Experts of a small language model: 240 squared ReLU neurons an expert, 489M tokens.
Below are experts of layer 8 (counted from 0) of a mixture-of-experts language model. Rows are named router (the router's row for the expert), up (a neuron's input weights, with its number), down (a neuron's output weights, with its number) and show model dimensions 0-223. Each number is 500 + 40 x the weight over its row's rms, rounded and kept within 0 to 999. Numbers have three digits each.
Before each expert's rows: a language model's description of what the expert responds to. This comes from a sample of Wikipedia text that the model never trained on.

# expert 2
It responds to: Pipe separators between cells in markdown tables of sports scores, charts and rosters, e.g. | Badgers | 3 | 7, plus slashes and semicolons.
router:510470467510532477510487532501465545551458470523442547528559497466536518556462479569488500478566481505510502493514562413456501477567525499524531450426501453530490516558491477622446454475489477464481539564489499553509493525550525515531504537501397505450548484503464444496505516552420435462496600491465545524435425472425587447458497491538483508463515458508523493465506468551498450520423405486487478542429513461504483544470456507456484533536541488430520539548502488548497464479477528471528486527556540480518510527533534529540479513536524491477474507450492486530477441463496517433483485481497516544554486602474418529533518442503464547592454488470444499550452505585559564541491
up1:588517500539514517519472492537432529478486567403536480593507501517515569471492537503496483482394429594514508437421506478501494472522529436488498537496484464499517502402561497485469488551551527576486525505482475506530526472527505504480477467485504495461501555563489559506529463462556459445551500531570530509591512461491461552455498556452527477469526482491436505499554411523581549481497494529484515425525524581549444480498494488554477499509496541530485551518474588512581577556484454435451478434467479448482516455500538544505527521508569521567463461533530582539490513489467489502467574504487516466511462458453502551505463548461517554495469474521569516503526486478430531517539
down1:537478493531539556531468472504439491491539473487591482580456534495504567496510497481524509446480531490471487560416497418576553469525494559547582547571477572527534528476524498477501506576489476504498446529469550493533529508518506475460502463458514549462497510446518458508514520526544501581553497510556467563477449487438483531459529446543515521483467485531476568549520549486567473437453493495506499517557541597486565450496464474485457521578347466507520458560440566529464501453544480507507554493477483535550472481519512469517487449481469491578507534456492521495491449511465479464510505549556517562549531480537488493469471535514476596475435472546507454558451455464431508543468
up2:523526535538526505504583440452437443502444452470655495522530452460492490473429475505443577486455565459456581545480496490556436472416462419453533438471478560528511490543491439496500502430544538489562528511483483495496492506575535536506553513539504530467500443508498502458489539441507533525496469468460464506518520511484532526441540526475436559530473539544466461499513552456543539544462477523581496428541542504451560467489501444482522473482512557508518500584570484498506482512542492483515458511465485464535507485522385485515511522489473532495490518478489508524594499467439488560542487532464496464500461479524571508479490523415506478478450425508485482512541371506504508530498
down2:480544532538499507509478456512506553559504531461501496442440517529479461477572541470487488482567451545498416492483558430504507530472519499550523545521538509456453441556478551548513469525529528565466508515463521500538492445493512432490494470494563479512397559529458518529489461537503466492458478486546525474507446572463467461443460529519441473486510503511559515490501565447544592511467493511548515474472479494489536460494436460605543513525549470494403494507414482553491451550600498487464589546489441488494437575475491493486401575547499567534527524482457532436508519497534469543477401496469453517580479478468496524534463491455555486516491540438497504511469558517534506441522
up3:561525598453485502487563504433543482501438471517495503522489587508547492450504511502500498457450523441510498537490523494508539460512430420483481521459517495449460545527527461456546416510462487494529442500550460503446533520448507564475486557493517514489436476489481507528511424408566519584508499516450522376470467492486460500532479551472508478591494565471513503567508507527497492533484488541510490515537482499472594442553515507481550521523497522493577544503478525518526530522479480521490404529517473456431558488521565536504444433485523558529488454495461497513444550513431525482457503470525474519507520542457523492510552464546541465458517502614488391399527480435472477562524
down3:436594489512417488500493546587509458485525495503450508484499509530556498553525461532479473474527542527462579443490551525482529515543500548519535477455505452540523501550477482412443487515494565489517543541466457475517528458531471506466527493508530437483522445507562451514499564500531476540429524473467508608549471483456486431498602515465518501465499543531458435423514490540456565539517516449526463543540545474512406495474498541433478488451405463535559471452530499466548498437553522475471594470493565526463500484500453550442583498557554519542531482449503550495493448519501511501507483491431530493575467488455465492478530583519519542466444564539473468514469465505543481447511
up4:462490509513473531439521468478459473443548528527497500446478510471500500529518472498479530467505492509510538576488497490530490500490487570468537481524501458581475511496491475504436506523459524552527484496430448447484478502452576522549508456439563528480397491516516472488502494515518487549496417456536471529473501497579505543519564525404512538575428492440520512474478482468541522510428454567570505500501489528442586499502531493466412560509529595503521519490508433483514502461601507444458501534447450555493572535440440497434446571625482522558525504543535516492518463460509541515493479458443522538542487464450500499554565449478426498547518542483486439481582536477513520552509
down4:417444523510474498434578534498519454463526485538466531500489553600447540450453478485535521535523537483570415453579572499462554502453572485506497487434504554509500556520435483513431499490549429573492457511510515522511544507519478440496417571498514566477516540520492522476480547465512485452491510535575477495569492528482535495524505498537455503457509478575482515521518488477426536463567586448489514455431536505582480562467428496511563542492517456453507534525543478514452558495491530520503548501490484504517533519447531517458539596517492470488495501502489530505515527453546469542492460452539468440484500465436474584594446595505478510556520524569478514500456492465493498437501
up5:484496492510482512482496512502439484517551403504475510562522527494503508476497486500490449496493494524576449434528536489478476357492509530494466470523513527443505419403528508482457561463517554512522505483521495493500505505507534577518525573472451525525482624564485471477465514496488526577436476548561506481498536482541534517490390442449460512504543539515440494478494476410483502509493492480430580460470512497539515513550496495494524476499513470501517539448579549505476546520479607481477474545515491535514452531408451464508428495454612561453461583550435477498459534537528463532574437499509491484468500485506495547500407543466506455473508492504519490528445478537507469464458
down5:494520466472531530484572580508441448406454486501548558578506520531490536562527533452513483461522560492449466526456494454549574469565389528503475452605547495523493490523429485510515501486503578531528481479517529577486491499504548509486512464373474501420494505431520553468482527475512458533530494482515547448535489539573567556475483426500463542520415493520449574509506510473525497528457545544497566480452501502451479494530467571507530490515468504497513507509461576482482447495541527498436450428469525484461529511438461490568495446456526571566595469488488436484483513474425461516500535548436451497514499499525503523511486472529496456476507536500532481527492513453462498447449
up6:528504492565561468479561453460568480518446511452474459562519505509485483474547493510532430503443565515531465513470418470510432510502484494484524400494556533391469461480468545524471558488481543522498509490497547526482426435497492481498473548494479594513526541510471553473508397534545513462485513477516502444474492529503470565483438534472465478412466484500456532628549513467445532479600555493402485491456545498541479444530467538503530465489511580455480453493470465529468544488551495499522449515483488526452538507476495488489415464523547575517521506441469448459506543543419447506468450433442495519515500589497527465496514547509509448480476569503498456534477501488497492541480
down6:471462453522485519479490510539494529489534506465535554496436498419516436477508488491595585470501488518473427544485527456531520562512566549500497571499548513454426541453445479492530583498508466487442514472510545487576535532532536476526535479463469589517544528487457537502525498462504518515476549487478483490474509453547521484519497485508487461524490516553484506491436512491462489532456492533496536532514491549533490491488526582455460427530543513464501382501500461551485509433566503479444411514505393499454475532530468485499420407510478511556569519565462482399552478542508530508516487475452514495482450580482521406478573520467454524587501553484563563521529454528505558524522
up7:511480503496551524497501491482433489515484463544533456499546492545587494522468526511428495605544550537489536514443547483522480538483465514466541549460533501513439508550551476480453506494524408464515513552519422514455446457494465510577504521479539449522451542497460492551498419474539501532486553527482483420460467526530513507515472575502543509481424472482393528531430476524477501411482463551581565500472471560557443436537572502468531532466528542464435408406522532528480536440489467466556523521454500512502589516416478514533516556524516461535539495478452487522539494485471542503439520552488493491509458506507484436481506498506491537508539565522464408449444480547500516506455
down7:435476531521517482482513465582368555507544536489576500533542555452479462519506497472467498512429504476470492598451428597524493526449474559487479497492542514508523519481496498473485537516541453516496508533540529501480547528500469501524517459581485431536524464488538471472484509487510511468505494516550466516477538482459592522534570520521506478484511560498579524488487485498535425530506490481514526471504510493484474477445506492502514499474391531471473561414566529531506501473502513535484509507447529550516469434474551481484550425515559471550495486458408576510490491444483446463540600480540581512524549402434506484506518409570515500457523446488519538431505468479514558572431
up8:515522547503453550452445534513463562533575526569529502511520509468462478448576553532426491511487451480405526534480548559514508540443483467496499493536528480536535506533505475475446521486485489461499544529504566392478415484524477561473564502443592491535432501470575528420583459454495469521511533454463489535577499548447547547510560511504494430531471480486488504553532575454513542512499549489477530502443473492472494499493486463566436437482497489547464436545556523555532532508514503556477455473425491482426440544436413494574478547463445503516524513481413514483541506523513553470505547509445501468518533511503477494482451480497488537500555580525497476433433502479502519495507
down8:474529542460501438525506500505497513498503534542486496445547523497583482544570473476509517540466492450490490501456483500500541551449491518481465512493540432511478421481488470482514548439551513460464524518495593484562585465527581500415520529547573544486487515512526503554512493559503467596566430471484449501444457501548401510501533523560522523514463477494537479542486468464510485532460465453438516453529501462444537506467491530509521573466434460508489478557552436460476483492540355482458490520502480472429510476468545445521576487519474585452550488403498540511446545553455506525553440491493558489474516403543486492493516432493514465473476499509551553539549476506480534516471
up9:560490443558502501441516521485488573478463572578570510558470506497555574451485486459481417492508525463492521536463492511485541443479548529489498452478490582474445535479481512485462532518572530467514441531508490496505483460472450463500515653496432552483555564500533467463522486478503432539470430511507493507498532527529403553485536510476424462473447474545467570547499509543534501478468447498531498491581461470477481514459527532460488446496529524519440489496512484549528458530506544500451376416467415549462485512540427546546491593480559497563453498474533549497553511537510490506487521463426480513518459525549500502541523509428530452491538461461508532503512500483536528515532
down9:476435499603476460443492377466486527535472474527531520485499498488492471499486498508530500502517546605464497559495547539523496527510532470535468462498565467440462552463457496576518530498497450528528514477542478496448501454487502508490513459484513516467555518511534465493567527510491493543507524532539475550567467499559464506455543503527550515481516495490470572499488499468454472449506539462514541584484555549497480422510487556483484457421487445452436452553442497504413498519453478407511542536525488484469530503577458598518528448496500481497496450606406503476514519561517466448539475472464487533553487504460538429491459451523559494457536540457591550492504582545423456498444
up10:527569495498524480535559493491517511467529485457512502565500538531539484505537569487548456526519458520477506441558462486519420451509539481492414501511428518502555371465493489553470512479496485534515491430479547504485521519462456538490481469528497436480531499512543448513450517543497464481510530557457469487521502552490494514425574460527469428497500499523484417557522496471496564433566597383450467510459439429519509487529425491561504527501496452474527539509458429565573495469498542532440517478465470433509540433504543483442467531531492395498464536494522440556496497522520469507499512578519502461440470502477533466406436506529537508452479505493566561483474461527468443517511
down10:491528467501484389534485492499482527511493443464519551570522529519538472492528482497520558531515441502528533502589512490476472494447528522502512493504414537567481501497534512558539457542529481555474565493546564514453561535471467550551572449509489567419574512503518493481501536569510483547543451473522501521504513517484478429440550531542501507468453536575494480484491485488579527493479496515492491533417457525492481563445484541472554429509308454487516518517497503548486459503507523458523508538508476457468532463553521504431495549482492411460464517496516413448509525426480468469453521496540467431457523493488491484525457442570472543450461544471528470488539542545499543563457
up11:497496497469461539574563499543492587458405439510501482466465441528468491464516527562566473479455529499484490481502535555489470506448571545488448514541545504493525490436552475527476556479518411466506586507514504506469493533503475553528465560509462436516501461461471538448424496527428530520464494489564484505479529492552487504553450514535499468509552575564527550452539527520438477460486560511434500448498525521476453531474607456486479471514506528515489446526539470539478456547518544437576474478487513518504470478556385412513525516500534459460411573478476601524498464490456526563513492482512462484511585518457491515429525512548476527528534510486566527550532444492434497492516
down11:461573522505468621495518501492583450520443485486474489453491528473506411540514511486483494501536511436563559520533392484468531516560558524531516553436533491517440477490466483528470497497506516520534442425553511441540584498508516490501463538534499582551505533503550521522463455452450553525370504505489495461467552576499501519542506451395412516564530452442470451538509516477508575487510523522463539491482478571434514484489499517475478464510510534489452468513568483527576479499459514585481529451440416508471499501463523463419568515518547461533521548536468543463508568515542514548503459491539478445470530533494492502460542487441480534526535482479494482509480495449524520505542
up12:527527447512472508483512507480446456472522581538524463517521568503490545462526518479460526532454482496536537445560527450473530419475496616533526425465530565490488500416531533536516492475513469566500462461492524485406480491457533475500520567407470463550463580399500514489510565499556454513503454525534441507537508530522494565508508527496405523508435459493477487558510475610532448501474495506503480472536505531561451498509505506533451541487480577506506561374532479490521470460519420481484432487451534537536468536532476538541507489535505567529544493574520566532475534496483482498505461469493503448521461518490513491498443514484607413525501498553461485509499489428531487531551
down12:539488441541505438451457508476557526509497403525489552471444576512444473491545506528510384592434532515530518499492546477460493540520460415496487481488542476437534460441510563473478540514473492508471507513468566471485366438539478559524542478479468519466528519485465496507593525531524533569529561510486545436536489479489511434484466462522518528504493507520500476488582525485527436460483490506500483544437511526502442515542469513571520538438377482432505582448561548459508434467499516416515491462501539532499473473509563574475560490492514490527508439503500554529474484524509500508473575500564487474502559468498431534459495540526540460440484504518514512481488529466539548539459
up13:541449555575607497429499417489517487478464498485484458500489546488487396418436565545479557461504529478510576525539471498535524500482498553406525472402515560556517544456416507510524522416514516496596456463522515449508483500477563519464556523472482481489547543443466508526537529460514600524538473461467487496521465492526484501489518473479508540517465523539483612511469540450492516440493500492495507464498480491473451493500498519515483559469520554478514487382491521481501476499503430568443508428521439492408483510501569559542506506554486500490505482480513542458523463450503487505569481506463541504533451552468478518433507508456583435509560537521504472457460489512492494436474
down13:513533447563445529500521555530554464515439516443505456557537475508497426506501452477491508515522549481489495513473524482537491547470489446489525509502473553519490484463542575459482466465474456547542486511509465502533536474467524532420474480555469612441515452618422502496534478553441527469455519541539500502497527432527475563510504522510454548494527528599503486446508465476514539456495526497493518408482561485465476538536542502437517413501463512480478436480477578617536556454568477455513589474503503575480482521520497578479437449509505503505498569479487521556543490438536529455498474459541436478447439455441456467418547498506547454468504518494449523515498489521514548501553
up14:601525522576479501520447518495540604523482509486489514472476556492533583445464501509535492457442515465497455508483499484474507462542513520484510494536540559515483470476575538482483501549467477468537469512511412526502517502475583503490449514468482506534491495583442472490488532507461464557613482548613503488492517482482499487428455474484546514515522565512482455510493461493546446497402546459457482441494513503546552531471504508454517517559502448472568524458539517423502503526404465576495490546467464515527470485504461522506548461516555546443434608584530525498565497484523432501490498484440458481452543513561493574495511539546526454510522522546524522554445496519390509461494
down14:506491478507466542515503521494439556487530526505523486453490468510466536499479514463415510504549531528533491530451567500526476535529438583529509524495533485604444520438501488503514574561501542453565388512509529509575529493474568423525562494504523501462506545485486517524455484538514466574512547456497579493463526486570537464505455423571558524539446532462566482525518489394526477469586446575456486479488499580541564456471483512474457500494513483465507553513466479534454568446484519530522556447482460516485492538484511459449522488519512511537497499491471515458514454528444503507508454451521431549464485482524512539432554520397491460542591480563542452591493508495505548479498
up15:502504451507474524503456456479487533475475500578523489572522516584482570456514475511495485523509483441535573505539454567480483445485535515492482560509457500524488497513488511468471498485536485469522543507527391495449557525454481504546569579514474531579538545402483471519486542503506528530494450460497532489454497497507470534481489525454472490430495466520488552524395404587488479478490467465558466525493512453509586473514518507530518483499537535479535451522569424402463501576513503539555575475447438475497518407551544546416460495626492510549491537461434558476446486461478444494498487552512505529452548508471523457482549535473515467473458473490487478556447471490456497458499
down15:507534504527529584551468444576440550540496454569471533521514451511447509565486497534363462516513571530491516419513428510485472536499473490506530468537489501538453474429492473423376501498520528518438450519530547490446531511492531499489502523484548547489467511489486597513498402517510484527489426483526493438471466434464492577507481499442453473447532573521449528462567513480518578439549398477493446522518533511547551486512487544510472447538438498540564505503460536517500508521485486457452555493447496534541503526547517504438499519515449544492472529556553460482513511496511502491520500552552542524468477493579420550480538445558460457463522511517461450515484514497514499512557
up16:492517503534497485549472482473532443533513465495515519534504492543498576477497505461505575535447508474505516556563520588463476516457536564517521509470474562523466502528503518555483526522498451479499515539516390513516569465509485528530557482482470563482549508479501535502497476492559519474533471483453468531434603565502441476472459508486509568503513455495540527543421411504450476423433486579558413529485468446489600484530597466564520491523544532474524458516544436438470546548462479481599462534499506474517488486525476519484523524568477445528538593481514481483477511483534436511490516422488477556488438520560506443540504569547525450556495468524473482475497579494481517414484
down16:589549505632524476506464469510533506565506517518454505502500436489463517602549527558452482540512531522485526539543534566504455562527463511490562468495438599493453510475510523433518455487490532537437435569519449517520507483531549522524490513466483516425570413506475536539506467553467473476549460467530550502451514507468457428557455464572533520426519474523491474476534504469504471518562445517515477461434477453584524530490520528508508509471434502476525504554466563485506525464420511419583534505458449512537418511494494471503532503520459492492461514518525448515465542493487514483525573457562555558486496434532430439557512446537559497481537519511506477463476491551451507508467
up17:463491440459559507532461430487429417438521500439518445501501506506500452529514530493468441490517528597565537458481447611557462494473514479493364502485504485528555411491461515544535475502541571530526487427502563453527534486516486517487444494494520420519496504476556548452427518476522565546561488556507432514549512518527483517482498518494529447534507490507490482513576549447491589444550515461568448472470502470492544451511476503503453473493464475568499479490424488601515440517521525446535506468522510495532474437530500486497468529527497488465485563453524490528496578488488515528477547552515487497427499526482551433546563544565539506513496567471560541463500457503547466520497
down17:483531503562536482532472536514459588562527478484459621530554471485505460518552442484498507531520524511494512488601541553454543450489513506498502481534459484472502471441530493466485489485512463467449538561490548489484509531445538509513536488525525503500583522468541511460421476605503580600541537505484503484531486465444547508464491563593520504494527536480507465484523513543532454482488443459468479551542580481558487531489509549542570443480401480475479517509512515545516391430447495493449503574583474533472495504523540475517476438449455501491519494502538438476529447484511462509452481533561502519468568481487469583528499478543503485451416417495510468438523446510489528537445
up18:493477472443448552595509450429548474463448557533508486466493500514488585526547575473497509458459540443442554471429516517470474486547412471472493514492431504535520529477583447523534420567530393439527593464555420538547531515445442458552499498424537532499448464492497519492511470540516446546560529491541514503495481561477493550567536596468491501525471474494458523503535484511492559512453461554553569472478582488486577436496564507465468521461524464500544444471506471469520470480522524455552497490545468515492565562493446526492518495486515436476496496491503458479499565483401556496511521461461441501517547563492479429524525483502514496534509510506496515479545475490521470506484
down18:462499534505452551591476555442505537553462481534579537466532537552473516478519513540478590493441467524525540505408573488552518512486493520471518535488530537513501483440482513506476521461523535489552462494500540500485565475546499526510489498554450413532450572479549484573466462470502469504447524552457559503536497482495477457458508493504458462475595523471466519514514526494481466584456593500455457506503516537409427516507506524588551502605482482501529496508532530483496486522425489536470518515510491523430514528489515484497613489463478534518525525493504467428484549447531447513530421553497590562536505406476497493458549511499433443494559432547457518453493493459486559526481
up19:516506499481538519552523438515461440504534512500469541483496511593551483491532482468500547515396523495511472432517552560511550440455440456459370466526396542461494499447513462519470501499442475552547472481475474502559497491458507565508533503524503502533498536572566541498489496499533585487522532511542484562527506515474468537495535483446542404534506547479474466490527455531505564440489468510507448467489499537525554504449519472537545503352520509501480481487595568542535472463503552484543512527506441422525556451483517511556460511484572462534390496518526515479497488455452507529530521523518441536491571511464478523570533519517482542581493521501574523472498482501472478557474
down19:454541529450455499480515523502498517550490570468503516494470393551528475462496430486553535510478505444574437442521552506416550519428585515483463449533440515506509521389548486539537503447441473505516492534510509466472565472507460424541472446460518444563539525485501465494445466449491524468493521492495533583560491505465507454473548466453493472420493481465532512533466489437517531455543508558478518546467473504521541580449525489458480498469402544416474530448519481490488456501469502531451533496495450524534505474475555453518512474489443441498518452469459486495553500508485444522497545529547505527396515496574478567471498503449571547451551447525512512444457457465546553522442
up20:442467519524557515426540482480484531519492504408516542540501465546505500391436534521486471563568476499455515474481446502499468452452429492497453501500502502467485438470596466536503520470515532441475495498510570530470486492494505468464460498498545428506541498506479512511552562486544536440517542572571509512512523542587460553509496482516521546467404511475503534489532507522488494386591516458447574468474456482452499499509525480523448546510483448534517588525573571521489491410479500453551512511483531497491519512462550429507515484479514522435481545515536526538529497443488546550535482546508472494526437505450490438420468547504552515417492475524507565521492422492477430591511
down20:512475424522536441434535515481500490510493495435524524480493514581482497551513477506479408543519536501506533458561460414421517471471508443506493504469462533480512532530506540453541522447531522512444549512518514488392509491539478576493476484550540549412499497551509551490608570583468544552492545473494465484527492501543547454461516494506538542471443436509480499506549455517579479441486575523502583578480519494514509524477519482500503480568426453480531484495503585486442421507508573492570455496453557466457514464477545554451560456515518417509495501520522513528487501480626508461494578501497445453512515499491480510482509443496519563498517510507488475511519598471515549496474
up21:534490400475482515474578501494478519500490492458489521542498516519531492483479505486424427367497526527550564530533524550462527440508449507477405586456514535440527475535524487511603549499520475478550544487517474504574565498492472500554510482494486514523506554537509512482492513514503524478541485548440465438442504625457434574474402442501508464478516488484546503488539445522479517464430533491475528484412547497479517520535539500498577545505481507534510531468474492480479530547454515451558441599521481522458520464412487603551493477492516505506468469475473515487476566522423539526478549525499468507476552559515548479585549527462496549502465522531482504486504441496435488522503
down21:502479511435501451468536449475500514554473430488483616607512483534457499530463513541483499443556501442521472479494485488458518510539543506465529503499480522515477509510547479542529481493483472470506567532535482547513520532540500540467539485492475558380482514518441427481564472567501505509482574462527483487487412484515511489454506477503548545529519492570480497409501489542459529551515523544500494525412558463545517544517494540457565544510431539449498515466477570464532361505456580418478541506548554475511534510543525586575491489410468496435429508496544507492469500447442485463541524487517517509543526475511476505582484481529492482514552563496462509510503434482512588476503
up22:502541412469480539514446464469502477489476553417487494517524482493489548508533504403443529467497540597526473574473529511517461462538537602536506485514515526508418443476471505509525513447503527507456559494470460474496429436531576439514470489412475532491484523569477542513439433516520489510502510520462491507538514537487540424492537549468468535540471481482489504498507479450464519457460487485480528500470547497487480407573543537532568480566520496505482462478507582502541416441560536516449531446473515559530522444490520415455536468497530415410527511477527559549545591554503487534547500579441484512483503555538470516507577504542501514498450492483485536505530556511528525421495
down22:521471482510470511505481513514489601477449521510524472491526528566463513515472490570492564473512491441487431496522453563495529517504500553537432524524468473607517492495526509495460550530497452463550530516498488503495524493497533528480514547595520454519459532464505507562421537513533538447485571449480472501457465468419513497543493615522531542468503605461590461512509470439521503424522507519528445520511521594552459485531483414464464466521489514477506471500535577477514556461488524490489569471380486525447464487449573442446580495442534525517498515487400497476502572521563488524441526537487462487553559530513540534561542474515465534550481459484519492482516533489484496556529
up23:542462530489426513460495540512507524531387538532480465406504479522499495532550580518523490486473506453508499544494500508491460473479483486437479498453529473541451462560500491500530536513517484526538504509482549510408552492534448426551468515524459404499472464467475464510428414523419503517513534508492504534463485482540509464600525517536462501483577634514468491521492474484467480419504511477500438548481552471477489501554504461520512498480509467498548513527560555548440487519490448572490432524496511507430562507516538468494497467454475474521524529522476581534474574468490473463522494583486416474534546413572536536436455531607523494486515496484515518464485519492426409506471
down23:446544556527536563537539482518545543568474511562449478484521485439537488488557491515528451482585499539431542530443443530563503489533450468476536512425525525536457440516534482464377395534487470488475445474450515519458437448520519473459446539500532506557472517510518475532483449575497453522506495468551493527456456549432506531478467518451507593477537513453544527460532498470550513537474456507441500517499531483548525523467502505426505521467505518459511502469505497530510498515602475499521471566477563589547507502439435504467527542547515540524527469478587524452547496496504431527502490538524509433520474540545438432463468469529568425520503484584440507496529489540462443497535
up24:503495460536554521494481466470492533481481478501488547515520500427484528452552486505503435502524565513567529528536426550497476530445527457493517501421521492503530526537507410512470485463493501468464492430465490471574485443422519589438414446486502515524492537543573564485491573437483550509510471546520468511490496543485523577526471541479498499579544497458518467486439472546532465500453466486493562554522500494475472454519547479466537492536529583534562509543511471494545429541462538497406588488459479502411452509548456452527567501577508482453481528541481495456551476500533504537558500513499561583439524525524518481544489480530494544561461580475627477468456476507483500506451
down24:483531475517490502524503485478507455518523489540507501500588494578527476392518484489442572468471492466456550544499493550519391449493469553505485471484556470462469438438476538500518421560465459499540520557522468508493436484447443512515482431502558494564493462505515433504479507520472509418530523498517443562546493588436485597559599503510504427459478530521438547557514531509506491475518512546538509543469545529522489442478461504488535456478529453548556468431467508526524512474459544484425513525520534482461504485507509458539551540466484519524550623491473539497493490464468467432581439483592567530460562521533519497485501553453476502472543468468508471494525557437467483494489
up25:513520547475522498567486472496524466460506583473513418519504499542485493527429582466488441427516540429532549498436502559540517492480523523541491524501449503503482499531434484492559541532476570502532516527508530541476553487495493496490466487509505511505496462466484475454484460434487426488544508489483523511468507526518499470522409551450570447508464514489496509474493498514484654485450483539585472507508541472411551433584450477543576575437491570480577476513472434548504437429534564510480517454476504537489505376559488504496439539585490461530490476482483509485464498497504564540470482475510513547492502571476493493552555444493495502498530549510504447405555535490522474469469
down25:530505508472531594494454555557422514449576374478505531490452497490492452500501464561463432556485511452501582454586521479502502490480513531557447522556534524480479476532474545520477432531522507511587452501479479465518494434462491490566440496482493494474438527448461485498481531497470532454481476444528468469608499476458477389518548559534512509521463521531496500538488464534483509532506573495442483613499524466477488472513473509494460509463483479470543533524524500502493479485378475508497549513501564465543413492520516416468503495496521535549459500438533483475532563502509440520442455463534540550536497525500487497490542498530518470535501362498479512460512458546433484478444
up26:500518485501572504453473492484446553494523575458506485524487478460535521469446496479499405504569499444535486490419535455512525400395520531453418456547482519513505464528446491439538482441483512483461469491484536524532514460508440538585498562407444450494428538493499532468530466479476491444582538509484471515552498517530511458453436562511473472439483433482461497492497514508486538475488517592542536484458464474448452485520441487522602505541522484510526554504518518484498608532435491494545463542490554499470512452523532492584434562486532518482486475485456591529457554531549451505491474467517496526456531471552556524511482473524525469505548523513532488471440516521394498458469
down26:488474550472527496508465532481435439469472472503504518448451515527460547549488448470523484468465543467540479471426502404570533491475464449543481482551484563514458464516437528532459463485490447540452515554466583459504475446557402445443478523419573533472507497510466507513478427483473507453530455474447540532486408472502507479418536477537524482470490468533423517494567508480545524453516525494502548519439521556478475533455462483508475507589397498474602529553406532560532541497541478447511532516492548526538481460531453493515480495540530500554498477492524498537475472477480555537472476477539528480519525425489477517424544468486455594529518527462473484500450543486451561471572
up27:415573440526536430480482526523474447517497547489577529494508481486501530503478528489495468520580454496405501511442502500520523534506513555537506486482574522529382515436451493517507484548543556489530542498524523440500458513547490523533553550557463449500479505553493483520545540450507387532479495493496471511582488487490455520483496576430486526459472512531515533435427422454503513514475518533496544460461519529451477510547484490565475566521541529507521446490573585438564508506460508482402495546531532509472501506527445472558471551503552463544608488509519514518489537513453518517486530542389495411507459433492508495578459464497516488531469518512503486517597515478530525468525
down27:500455492437568541507550434513467549486453553493492588567505448542475437451535461494500518461495464398484492516486533542558460494493506472530477559492479500416501484499534461470499578460515549563385425533410576554442481533502430486496542501542503500527409486478499507466506501510505427544513505490466491485530427535498538500561479463477495505544501533458496519471501514512490504480493474544489464544447480483458515532514514581598491534469452479440507495483422558496482504516518466549516483533525478418451544467531519525556546475555458489527515429467555543501497501537532573461459560437509420565510510477491414527466480463535429522510502491556547493531501427471505533473438
up28:460535442544478517492520472469469525469520551475542458414524496495467484478565514448414490516548384475517490531470497482566481469479505562454478494574537493541534468517476438537430515399543545492454551514483505429518472493485499526436536515410445471496437459565454638473483528461504476504456513423468372487513482499493519489533521527520437556509553476508528476511429562448519508492501456507441524473420497439464488490494512533500490552524506506486505445489490505518551488520569526578502489515497527508432478457529464528525541538441484503526530557530448491524515582513548499497476498477429477562472561477527501523513576512454530472523534438491477575492441530498512534558493
down28:493523567534506433567493483496558529454530587556505503479508529520468479566507477493519423508516413527513464425514511522487542587434537502523510561519526460435462533504570445441498557509499505531515467547515514538592457534511476502450496482491575527459540464416467491472506514545597512525502525462480450522518491455417468509477462497503459512505465524501492426435509539509497549520564487503441541450458474459534576495514507527437486509444494519552527503513475458475482425502527477401435543506489474541418447498500393535474460516530440514546525430499488487464566499550501472548488567494574479590461555481546480456484557489493470531485470475451511459529507454572501510515514
up29:516539482454475474538474472521525451431470480519485541462541509478486502530465480493525539534502474469454487500447510473513513529507455430485454486491557497495534516465472518526568499487464463471478515515599462530539514515464472487479538542526525447520489510499495513439521511496456616490518459498541525559541499498461522515426480509506419494568558562472499429574484502479489513468496610479517370479497555469498444487519505485504441412443520483474496522507536524502594495546502500437491499439469510486547497464541552574579532490477595444463506610412526520526507509548477527569524554472525513432476446476523483518601535550490530396482489487500556534495504405471508503456485
down29:505541510494527437488523479505497469494546508552473461442568546504560412504503463492497467408499489536490468445496438529534516452540542494528511536569532493538533498536507479459549437509443564484497500497513497485542429528476418446468488499538513530460465456531456501508543516413566532491511522426450501562538497504469537520564572554504457589564458528506531519554504481425493476507550491509498512540502549501494475470622504477586459472443512532500545525547445561500460468510553502457410500487532553468436531507585532564467533457481510422508542464461542501555527535517512523501554513506528402448463509505500505480503538461493481529525449497417542580500556457563543472506537
up30:571482521503463519503512505540493488445508525499527524459505509498539531518579510516479482553534489529555601455537491510509479538516542572490486514491501541442599471504472491511501464485536508572484440429475529528485490550433530475451438523502500479486500509481488502503490541490498606501571527550527424518554522519559496484553531520542460442545528494492479451493531480556558481460452458477513473460457446487430512482476580518522451500499512552561433503451517524507508498513504486490569538535546517499508488440543519519482551515495615525576535536503483481617539545498521493496437457577528495415406476539460527455450491578582600449407518516485471498461480471531490434538512
down30:523478412480452465518469548467498511564472442499487589479548540504524447511488520511517479511478519525536438451532507602482490454458470518496498562570481501473522503492470533471516488488475530444484411458483518473445384501439558515535531516533487564537496462494413516526462525467505543460491590515526483442554491441474584440507475518530546458469585556548438491447529465546534529485442508515458560488477530477491539508489470471518505531459484495460504500535523486477412414463459486542449544499571519559448450463504479504537546481486451561513506552465540498553519507531601512514486552524548461433441548484437430522497495498534523442464446475506530549522466566520574489491462
up31:562499440518484533529522569548522490426510475552515485532507507522478510526512535488523536465486514563469539471527544479481555459519501449598455581497474431497499531496402510508483527547532409530518499509465400541499562521471451433483478556500478552584504570515547503478459478540516463589527475542489489475484473513496471465466526456551474505508565488492546545511467497508539488456447522430560469506462524521508601544451561547435519528529515515523501454430512543485513547593505520567501510516458456502453479507447504462477512548468616558587492583511498470489493482496577438542531559561533494469488481564515508530438492470440505543479475435527519503526451544512506473518542
down31:494492489482357533502517521504509534520572465564455476473469493457474497503522495502453425485427515501527607529516544492497484532489480537501545469541527485425549495477521501502474498509433521460484457485509535458523510384507539463598457486525513525497536460485524489550496445441512510558482474561465551410487580501555432467453513498553476509502456537513516426508457458537526475536562449437461490539514527521465541416471440516516465472449454480481457503492484453481573373535531519486488541476509461509452502500483502488495447534459496516500477487524525497522495533461430531565504587430511553477524488496512530487473535491510506375485515534551464549469508420455537419525492